From a checkpoint of a small mixture-of-experts model trained on Wikipedia: vocabulary 4096.
Below are experts of layer 7 (counted from 0) of a mixture-of-experts language model. Rows are named router (the router's row for the expert) and show model dimensions 0-95. Each number is 128 + 32 x the weight over its row's rms, rounded and kept within 0 to 255. Numbers have three digits each.
After each expert's rows: "gets" lists some tokens that make up at least twice as much of what it gets as of all text. This comes from a sample of Wikipedia text that the model never trained on. Tokens count by the router's weight.

# expert 31
router:131095178126167118152189155138063103144149156114088117079122105110137139144098075192133114177062102154150074153134115131160079149130190134106071147138121134148147122140109151090151141103109104179117164120181141108058193088148144116155168139139133081141137196097100095102136101112188159116
gets: "| ", "rel", "rele", "beh", "= ", "Rel"

# expert 34
router:150126131131148172123193100096099122112110168109103186104165132155126106143121123127110123073137130141130107101247194131185046076123104170131089122164140138093128157105154099123131095105099141150098131216090154099127074107127151072151120139084139127117141121135133080116149185100141108148
gets: "South ", "North ", "West ", "East ", "Central ", "ong "

# expert 14
router:125148111172102132149119091124146119111143138161163113182117141128099158120085159161125101081086106118128093054141115042123091140148168114124128141148104085084164093062102100183089141174146175157163114173207142190128148094171175114165149110166165136122154107131151150115125128083142151064
gets: "L", "F", "f", "B", "G", "b"

# expert 32
router:138108063121133101117112145120102142113137110112159128140141093188065077166123142147153139136094140130113179070106168077115156129159062142136165204129142187127129138072132166079156174101098117064133126065194146114106123107120147097127148119157113190116082097154127143165073157113134174093
gets: "as ", "a ", "As ", "became ", "ir", "or "

# expert 21
router:154124159084093102174143090193148131193100125159126093071091106115097146135129105087146147144127154063148104103094128128153150130153150124147150116089180145098128114074112090096146154103141214149096087139100107095161129128205165093134114087137105196123165069166144108127166178089136106100
gets: "u", "le", "o", "i", "ra", "Di"

# expert 44
router:133157188127158126113114086127162091119107161116123089110068119085140160132076183096129110126093147172157160112169099152102113070098145061135099184074122151127161093096143087156087097180105107124142133200114086142132120158167101096148216142178158127151129140078141144164085131161137147108
gets: "d", "g", "D", "cont", "rem", "v"

# expert 10
router:127127108112103175167132161171056081150124123054163147126145145123126116140104101139111117111110112156127151108227067124125107181068127163200095124149176137117150190140148126147143156137124131130107137095131142162095149134080140146062132142122116099126181117143049130091156150103134183063
gets: "| ", ".", "fin", "(", ": ", "/ "

# expert 11
router:151148176126127122097151176153084121097148076053145210144084133104168153177100110090131094100146069116069150107094128138113099150142115112187164093124110105114157166127109179132105099117141138153112090216121088176114168139155125096147189168179092145159121151130104130114160139098111084121
gets: "cap", "Cap", "cul", "por", "im", "struc"

# expert 0
router:136066140179108128101133120210140145073057055132175140140108131195145115131110142098122128155137077149114108140136124176137120181167068089172128147173122071165088143125134136174164103101112127114176142152134137089145129137071148082168143152152089105109137095115086115103104089199141145118
gets: "s ", "the ", "his ", "American ", "ian ", "The "

# expert 6
router:153138119094105056168121114201099100169108119098195180155061089163108103104156131136124104172121161103141131091104173125133088148142081178133126084147166080094129132119095085119103154110122134064134100116160165160163166137091166046139155168122113149160091130087141120174145116178110126131
gets: "in", "An", "de", "ab", "ph", "In"

# expert 8
router:104125135170156131134158086181170089146107121127178101157124130135069137124082125120161139103134057122127145195180146120161089093108145139144092163129089132148153111134169143178153094146142101158109164167156127101100101104071191100069115146095102148120171140106128125080098122190047174180
gets: "- ", "| ", ": ", ". ", "; ", "\""

# expert 26
router:122101163100151128143082149056138166158156122082146123104087126118168117152114179100157096118199137069142145127158100052131121078161109116057117151124176141101096150150166093121133085102127108091163102152174193117117124151132143169170145147105136179110127127129132172152079159148105126218
gets: "0", "5", "4", "8", "9", "3"

# expert 54
router:112103109070139130176203145138137130137099166113197141135078134156092111188124101120103089172124093123108077045055095158160165153133122157132125151148148189081146093123114090132110158092123127147138117155122113104127083107121163120123149101170082146093146102159137066091175108085174135177
gets: "pro", "Un", "en", "Pro", "Ser", "con"

# expert 58
router:144133157105175090082108123143166135098113119139104074142092071161142134080129131131140074166161151103111176167139175097108162149140128088150146170115077145117087155128145193089106176084118152068142145192167173121164126186060094117099126121107162090115135129092101101071117138107193143108
gets: "op", "ap", "te", "ach", "gre", "com"

# expert 53
router:095125166114096135164161134144135060084068149116115127091172092164107117175127157077154148163186112154120097150154128175120156121108164138116068134140130139156118118164098110116216093122089142067136158147136137149167144116125078139182130133126075140084099172177128091167169074073100082120
gets: "th ", "not ", "pri", "I ", "Pri", "ad"

# expert 63
router:156093142149146118136090095166060104101128181105122064060169157162098164107096096109131114131138177120162134119205126093167120171144131116110133137121102096086153138119107124166122122117126135140091121172161184087139106135137122088118115201041154131138087117116150179096058094144183156106
gets: "Ch", "ch", "Tom", "/", "ap", ":"

# expert 39
router:113135131139097116106114125082176112136168156078146094173130122125140146122087099107112126152105109077127120051117102137155075154045118110168163175143143081096111162156072126166177187095112140191104115130155085201096168113153139124132142100176166140131141094135153142085097137096136211122
gets: "| ", "–", "er", ", ", "over", "-"

# expert 55
router:166116100152159114171168124156118101063123126096101157121103114116135130166127177126096188158122110139103058130149127170162123137170132100089066175080136176137111118075121138110147047160138121136108087176117099153144099096153148065131103128089169132139109168212191110137084109171135097113
gets: "1 ", "5 ", "2 ", "8 ", "7 ", "6 "

# expert 5
router:154101133103181145132106179073123197154140191127196088091091211158103114117083133123110098124141082169083117134136097138193132109170136157150127111166133128120115170144129091123135113109148119098104183151117168117150112181124125114180063167137104125074136113104101109146111078136089113054
gets: "0", "\n\n", "ed ", "The ", "6", "9"

# expert 41
router:077138155153106114178144095148116103103164150109146072139113070117175145130096134066132165082139125131157119093092114102109211194132160128113143154137142151191098116128122121198115162131094122157072147163146106162162090129144086135158167093130126177099098100078143049134102155120087182128
gets: "he ", "He ", "which ", "to ", "It ", "who "

# expert 4
router:138069117137118095102163114174188115123092100083186177100121108155062166145103089081179121109092140150070143165135123096170130118160147150088161180132124142128132106149112167167175092094125165097140182118180136097136099111041143132119093177135086124114147128111136099151144092119193158160
gets: "the ", "-", "The ", "a ", "A ", "First "

# expert 45
router:139124069145135164136143045069161114110144160125124166135089168191197191121080101170117102133147126091119129122183132070094200102120142157149122109103167131118182111120110112174127163077128165146106076108142179183114162139189107081101075102133142115102142121112165114112114127141121108127
gets: "h", " ", "H", "% ", ") ", "also"

# expert 12
router:150132145155114102086123119191151160103120139118133154111123125159045112137102160077125141208089078146079124147150135212158083086113140069161139165142114145090131128057199095159191160109122123081132108159092113124133125116111162158114093130190100176140129142114146136146144128101161126077
gets: "Al", "and ", "al", "\"", "|---|---|---|---", "("

# expert 13
router:101108180084118095133143096198131069153149174092171189165140113119118102168080080095101121113117141122130076122107144119107158127090129094121104115147134156135170149128115117203118104120126123079151131155141149184074114143134183101115217120180098114121139128180096163129169034135120122137
gets: "rec", "acc", "| ", "Rec", "loc", "High "

# expert 40
router:095096085110181155164080079135140050112154119117212070082154120130165121152128147147102106098081099149123128116141166126132130151080153109122088125162142125186137175064165127156125134114164113098159140141207162107125097108145169106122091142112129148104167129089095058099106162108163187123
gets: "ing ", "serv", "pres", "mov", "end", "ag"

# expert 51
router:157114067092178123089126146155194149134099109144187104149086146092130094126125181114165101158122114115124129135195146096162163137108173140159146112155182099087132123110114123118112191183069105095122146126173097126129146136100072091103150061116173098214146130167074151122100148082119125118
gets: "and", ",", "'", "af", "if", "of"

# expert 59
router:117123122093158124128109130099167167146089136087123124142113124146148058116166155110100122123120128070166142156129166127091192081110106202146131150188123205127074178144107117074084102086081093162105186109127211092095138093127146136118116125062163129109150123115131095142142171081154150119
gets: "3", "1", "2", "re", "5", "es "

# expert 35
router:119115140155147133111129109176180128124197159092086149114123054090156098130101165094150072131095173136106138139122114168165108129073126177140080090146151160115111103140132116091141192145065143133156147151155104158134100081093123140091132120195156194124131183110153061175086091157093157132
gets: "was ", "were ", "be ", "been ", "ly ", "ally "

# expert 2
router:173129134107130155140074128159068138162091146134178152139117130182160129072109109097078083116128072085094121138153160138131162058105168147149107126130133087076124097095080192156192144122115159083129134118135145155134139106116164101183142088139170138216163104144101107107107162171156164092
gets: "stor", "histor", ", ", "; ", "', ", "electr"

# expert 18
router:139100155098109082114105141115087190146198128144163156038119157152100188130097154125137128110149074111139120098118123117106146094148100068127119164123142184182066119127163142141114164162165070160107172144099135170115159100159188154129139143160104163137176164075098120171103124153153119073
gets: "==", "in ", "of ", "== ", "= ", ", "

# expert 46
router:114145166121113120174154117096091086178069153142095181084055135146145137130111189108138126116172117179069119106102141108098103141124179116110139153096099112151124119160101084150076216131093140172149184128092088099103123120164123083146195169118176119128140103112136141111182133069157116129
gets: "N", "O", "n", "em", "U", "I"

# expert 20
router:103067090109191183161138146122133132120111183125069116092159072146148050118136149199124080115111137089145144137125160140163092162167111089148109132181161147170086178108094169090103135129128150162093113148143103120133182106137152139146109157163093165120128054147109099116142121048129095131
gets: "ro", "as", "o", "is", "ey", "ock"

# expert 23
router:150161131139108114131128145132119097100146159127085117092145092103161121183101105139153135080115101195102078155140116103108102108129074095095122210160098173143124147131155115123072111116088106115157193088195193123099142105133193095152179152146161120072103151111131116206089158163120153160
gets: "is ", "are ", "made ", "with ", "no ", "took "

# expert 36
router:144079120143159165102116159089103091135089145097166138168177118179119165136159085083160175130087101116132171105136134067085122171109156125119144128141066126126093127113130115119135158088117119148141153140202114111131150119152109056150118108140170192111129031147056127122096209100131146139
gets: "al", "Mar", "ur", "an", "am", "em"

# expert 42
router:114157148166149136117156086112071120072125124120122106180131143093167110085056095177102108110192108158139145073137155111137160101130207077117094159095148094142167111109118180070097083134098141120121132163161123160179146160150093112125130164131145185124141187081195130130099112096161132099
gets: "t", "s", "th", "S", "T", "ag"

# expert 47
router:121096110126201133144148122067122163127218167145125099169112138131138074100129111179136126158157133105124143136141144116150132110141161118100136136114114078129080139139115091138121191152092146113055138165127105165104187152159124137150133138073133176142031128020109110111085145139143151094
gets: "s", "ed", "ts", "m", "ers", "es"

# expert 61
router:153082158132145054140131130134156190153133144103168082140064159088132161136130075110212150156086141141157089138143106104165175108092184114139138167160096157118127170163128090132170117143123106119096122153143106170098122154096057066106100128119116085148094119204113115147090180142155138099
gets: "at", "For", "et", "for", "enti", "it"

# expert 52
router:173130140118154119127175121182115147172145151096086168086067126124100086113129131110168103168156135073030118116102084081126129107129104124157132136122132188105178127114085107146137161163070109152140179119104190182130089097145157127128152103127100158130168179156158137138103112044168159140
gets: "E", "(", "Re", "A", "dis", "per"

# expert 38
router:100082179159139138096168122167175103082153171117159120104198103173163072206120113119118129156040089119078075148141135105135148129114162144156160136127107067125126135072135115127121176126146138085086110117166107144139137191126127080121144108145145126154093146067085076128079126137145160151
gets: "| ", "ol", "′", ") ", "el", "N "

# expert 7
router:095124132097152132133136154142175156173135098114143107142101117130145131070128165120214103095142134072118142144110120062180104117118124081119138122103176126130102160149142095024171127132133199123073121115075164152077118132092116122140139126149132205171090161078100127119124183178123157158
gets: "e", "a", "i", "ation", "tion", "ia"

# expert 60
router:120131116028111150132105095126206151138144085136104133098122088142106137133122178082141115116152135157151114037112153149167132141154112090150151135059157122146098158195114145124084103161084163168121130121178168103104138149181171153141122162067157131087184141112151110095115093106131187125
gets: "in ", "of ", "at ", "to ", "from ", "17"

# expert 28
router:165067108049126099134130101168094097146147105089066175125092129117096173112105152133146159116177217115145228156111154111133135114123170118140096149135107077085136132141082126171095162074109116169138113133127102101141158135164181144148135161087172086116142175115089102121152151128140133088
gets: "M", "W", "w", "m", "aw", "202"

# expert 24
router:118164108153150167166088081100152143066139119132147159164094102108119123128110119134121094147172193096140122140136136126104152130199156118093060111128110122120105176135091156120115183175255168131108080154150063099131148094153100108134115162153100122118132104102124133082132138108055110097
gets: "c", "ep", "p", "e", "occ", "ab"

# expert 1
router:151113157101130157136111101135067064131153111072129118121084142137086087118112123115117105126122098151150111107157114139142144124176059170208137195151112119160061109121158175170164134114108090122153143115155140133114143082167168162037114052137169146157087168099164143105133130118181160137
gets: "and ", "– ", "by ", ": ", "for ", "- "

# expert 22
router:105124145137127123179146109181110083171148162098074142122125165079138110144082173193126087170163136058151109090174110184109179107153200191110107163081109101065143104136102104089097124172097098153080107170116101137118126171165102131132163132156111132113135108113089166106157105122151132085
gets: "\n", "sh", "202", "se", "we", "fl"

# expert 56
router:081119051109136167148166129098153084082153141109093170119170088176148115131120121157087134100095107123106112191120143158154136111103158190172109087156179102077092151115189149154107104132096135098115190109062122132180130156186151174060123118130118129107082126137112144100143165111173160109
gets: "s ", "es ", "ation ", "ers ", "tion ", "er "

# expert 27
router:194146148105131117128147116125145140121135167125126171137136148165123110157130113147118094116175156157078143083080145098115142118140145087086044127083108149143143119123113118095135138175173104027137099094154094103066167097152108139100129101198213158152102141140152150087084173150120115062
gets: "\n", "all", "c", "def", "am", "R"

# expert 48
router:110052119081092126164207128120153105148129162145105095039090135211093152146113140168166134144120167137143158147123095124164100116096125129102153118122123120142079169146095158134156082163188175159071150108112157110091174137077087170116160139128155141129089102103176080109129113138101136167
gets: ".", "==", ")", "===", "|", "\n\n"

# expert 19
router:127153096164110148163160090104159142097108121160170170140206126173088065147115125101124119153091114139079088201144146153156099128149188195153141090200163108160115094106143118176114103134107139157151158104105157157079166163100207124137136144070133148134065103098129107141145153108128133108
gets: "o ", "a ", "i ", "an ", "y ", "ia "

# expert 30
router:122094107095136140148123125157116150088141127115173119109133069146091162141131096128126091152190085157136169121148127161152093147130113138135123108142138114189071179112116134198098133092096087087137165091071169103154121094116170172091111077102122150167181163045108146171116132212113163166
gets: ", ", "), ", ". ", "\", ", "; ", "—"

# expert 49
router:144138163106146098127231062157182109126101127098131117094170120115086126162117176133165162149107165138132104106225165108194146120142110158174115135090130091158071107136091072092086112135120125144102154178099166139157145123100105096158155072146166091085156156128128128114137098114102150098
gets: "'", "Sy", "be", "Be", "| ", "met"

# expert 37
router:172110104114128115082188098112180099147174086124103192121083113158102077146093085167086121121062119139104071099202170147120120150138113170099124134151170102118136187115128188116119122141120158096136111177079102139128159119105130122158119130188090112146079143131156083207176144113141112138
gets: "al ", "ical ", "other ", "ing ", "first ", "the "

# expert 17
router:141113189161122142102094089103131088093137117123115216121114130151114162123125129121141132077133049181119092153080075113155108121166197207136113137113171118138150122105131174136157133134127131124120169069091138117026144178122193165131114147096133119127099100086125138147137083171145127142
gets: "\n\n", "= ", "==", "The ", ". ", "of "

# expert 9
router:164156109176175151118145130146093075099076140170081082143084167160134090105110107141116123126156118072127088131091179137107116138121089100139176106139171092117200164110138140091095133138095120201150178108097127223088130123154162111166196142100123163154118111097131110101087128158090151116
gets: "\n", "\n\n", "ed ", "ated ", "ted ", "ized "

# expert 33
router:161101098119117139111149097048145084091151128132161106136160079112148139174114090111174094191096104165090071168185126156170131150122178068110093086145169182143144137102122141127097147180130181135140099118122136209158088081142122130158131079105137114180089123137131086155120159137125176101
gets: "il", "ol", "ak", "e ", "in ", "Car"

# expert 15
router:131123148157115234142158064157101094109155124140103097077121105177115104136102193127150085169092066105127125161121150081140095106139118135134102141098140136178117090100136135142150093148107151120178146069106172130134120128121174142106084118045125100125142111062132071110059125145165150161
gets: ": ", ". ", ") ", "| ", "; ", "\n"

# expert 62
router:092137087110169087140173144121139151213143105173153144141075165176089084119159138119138120102149173072194095145188143070154136120142167078086161169160156110100192145097123167150085106101067139124122118153129116119128101131173121097158127104112124133143071148174133116085095149068117135110
gets: "it", "C", "St", "ot", "Cl", "Air"

# expert 50
router:092125149121105156158084153145103103090129179204116133136103051103143102101131137150134141157195157128108125168121129098156186119158136118109104214102156111137187116098084152089111158103077109108148064133166128150174119138142192085124149149105178098130103071089133147112112191114095134103
gets: "r", "Tr", "me", "Th", "tr", "C"

# expert 25
router:135132180113110128180174165080105118147114094057082115101078110139137088101106144114147119162122154091094110130183127163129119180138073128169122179151188141166163132099156134082149181180097178111128140063131151101049095084162155165112088137097113124134151120114084090098144124147100171143
gets: "on ", "On ", "an ", "| ", "the ", "$"

# expert 43
router:098100109136131098142094110114117112112135182136142076148164155132156108127095126128152126121159132133071146100145138141116124145139136055121219135081147075172109160116075066154050174171150083111092109141115120175081133144116117101121176152151097173158044086146096116166110145138186168132
gets: "man", "z", "n", "s", "ing", "on"

# expert 16
router:141162126122101129151174081132122094147083129079126080117161090155183162122113130102199119132136105137093113168100123101156113191158153085171113099114166121134158127091131096104193144091160131107073174105139103048131113131134124095166129065111118141143128168153159108064068182141173075147
gets: "Inter", "\" ", "di", "si", "All", "inter"

# expert 29
router:105084125131119070168157126123113173122100145109148142060099150106152131076138173110124132115106092111181082154126129040122124105153145112174132173125186120086143119138154121135081179158154130106128170131077105159051134106126164166196142111116150174184167146093072123125091173136120156084
gets: "A", "C", "P", "R", "I", "O"